Below are experts of layer 10 (counted from 0) of a mixture-of-experts language model. Rows are named down (a neuron's output weights, with its number) and show model dimensions 0-159. Each number is 200 + 20 x the weight over its row's rms, rounded and kept within 0 to 999.
Before each expert's rows: "raises" lists some tokens whose logits its average output raises strongly, later layers aside; "comes before" lists some tokens at least twice as common just after its tokens as in all text. This comes from a sample of Wikipedia text that the model never trained on. Tokens count by the router's weight.

# expert 59
raises: "ically", "ic", "o", "1", "2"
comes before: "1", "2", "0", "3", "4", "6"
down0,202,219,184,192,194,217,202,197,199,178,178,179,176,196,177,229,194,217,187,210,232,231,156,200,205,209,228,210,247,185,174,183,191,195,194,195,205,203,167,161,174,189,180,215,176,241,195,211,196,192,205,169,225,191,202,216,195,219,191,215,202,211,185,220,166,198,200,195,175,224,232,236,203,165,198,212,203,181,191,243,189,205,214,192,152,208,204,182,203,202,234,178,229,230,220,235,181,209,219,223,212,226,205,166,205,198,213,211,218,204,179,141,247,185,181,195,221,214,202,180,180,194,194,179,203,201,185,196,187,193,180,209,183,187,173,214,202,180,227,191,202,162,203,220,203,178,232,212,226,181,190,224,205,235,185,180,205,218,207,200

# expert 60
raises: "ft", "so", "ten", "air"
comes before: "2", "1", " -", " D", " List", "9"
down0,187,174,202,208,194,203,222,197,225,219,214,207,192,194,186,189,182,201,192,199,196,209,200,225,183,196,179,199,236,221,193,173,194,184,206,190,207,189,188,187,194,254,203,196,225,231,199,197,183,189,176,205,188,202,204,225,184,191,220,206,226,176,242,200,205,175,198,190,192,208,216,196,194,193,220,210,182,201,219,198,168,270,209,214,223,193,211,231,210,201,195,201,181,213,190,201,208,203,194,197,178,220,196,208,214,218,208,241,185,205,173,185,146,200,179,186,200,192,213,212,128,244,194,207,152,173,210,226,182,185,189,191,201,155,258,200,175,187,178,194,239,234,177,203,164,180,191,189,199,190,206,191,179,229,198,204,219,211,201,224

# expert 27
raises: "pen", "ver", "ut"
comes before: "0", "1", "5", "ther", "ne", "pen"
down0,251,156,219,177,232,191,182,207,177,205,178,194,169,218,166,233,172,182,186,218,187,200,196,215,213,216,222,177,177,192,195,174,191,169,211,216,215,196,162,189,205,197,204,207,212,195,257,232,239,199,219,223,209,230,208,190,211,186,198,194,198,168,203,223,225,211,185,222,203,192,223,175,205,181,215,196,192,201,191,210,201,188,182,185,186,180,234,200,206,177,210,204,184,155,209,206,187,225,175,207,208,221,204,197,197,208,160,229,163,208,180,216,177,222,200,220,207,192,192,213,212,194,206,183,203,176,192,175,183,186,197,241,213,188,223,184,236,209,166,174,178,201,188,235,207,188,227,240,234,212,197,208,212,192,164,184,228,212,189,198

# expert 21
raises: "\",", "°W", "\".", "″N"
comes before: "1", "2", " |", "3", " |\n", "4"
down0,188,168,212,199,214,192,188,175,203,202,191,173,196,192,228,199,204,183,169,161,148,204,174,198,210,189,230,205,220,192,230,188,218,210,211,202,223,167,169,222,199,241,238,191,193,170,233,197,187,209,244,185,172,172,188,207,203,204,225,226,208,236,226,201,179,224,231,209,200,183,187,202,184,209,194,218,172,193,202,192,167,190,223,141,187,209,201,177,191,193,193,172,209,188,190,186,187,169,190,203,200,187,200,196,219,205,190,199,180,211,234,226,234,200,232,222,223,174,209,186,202,187,194,233,183,208,212,188,230,208,216,195,213,180,220,184,206,170,186,215,180,201,187,213,253,187,216,195,217,180,207,205,174,170,229,236,207,171,196,201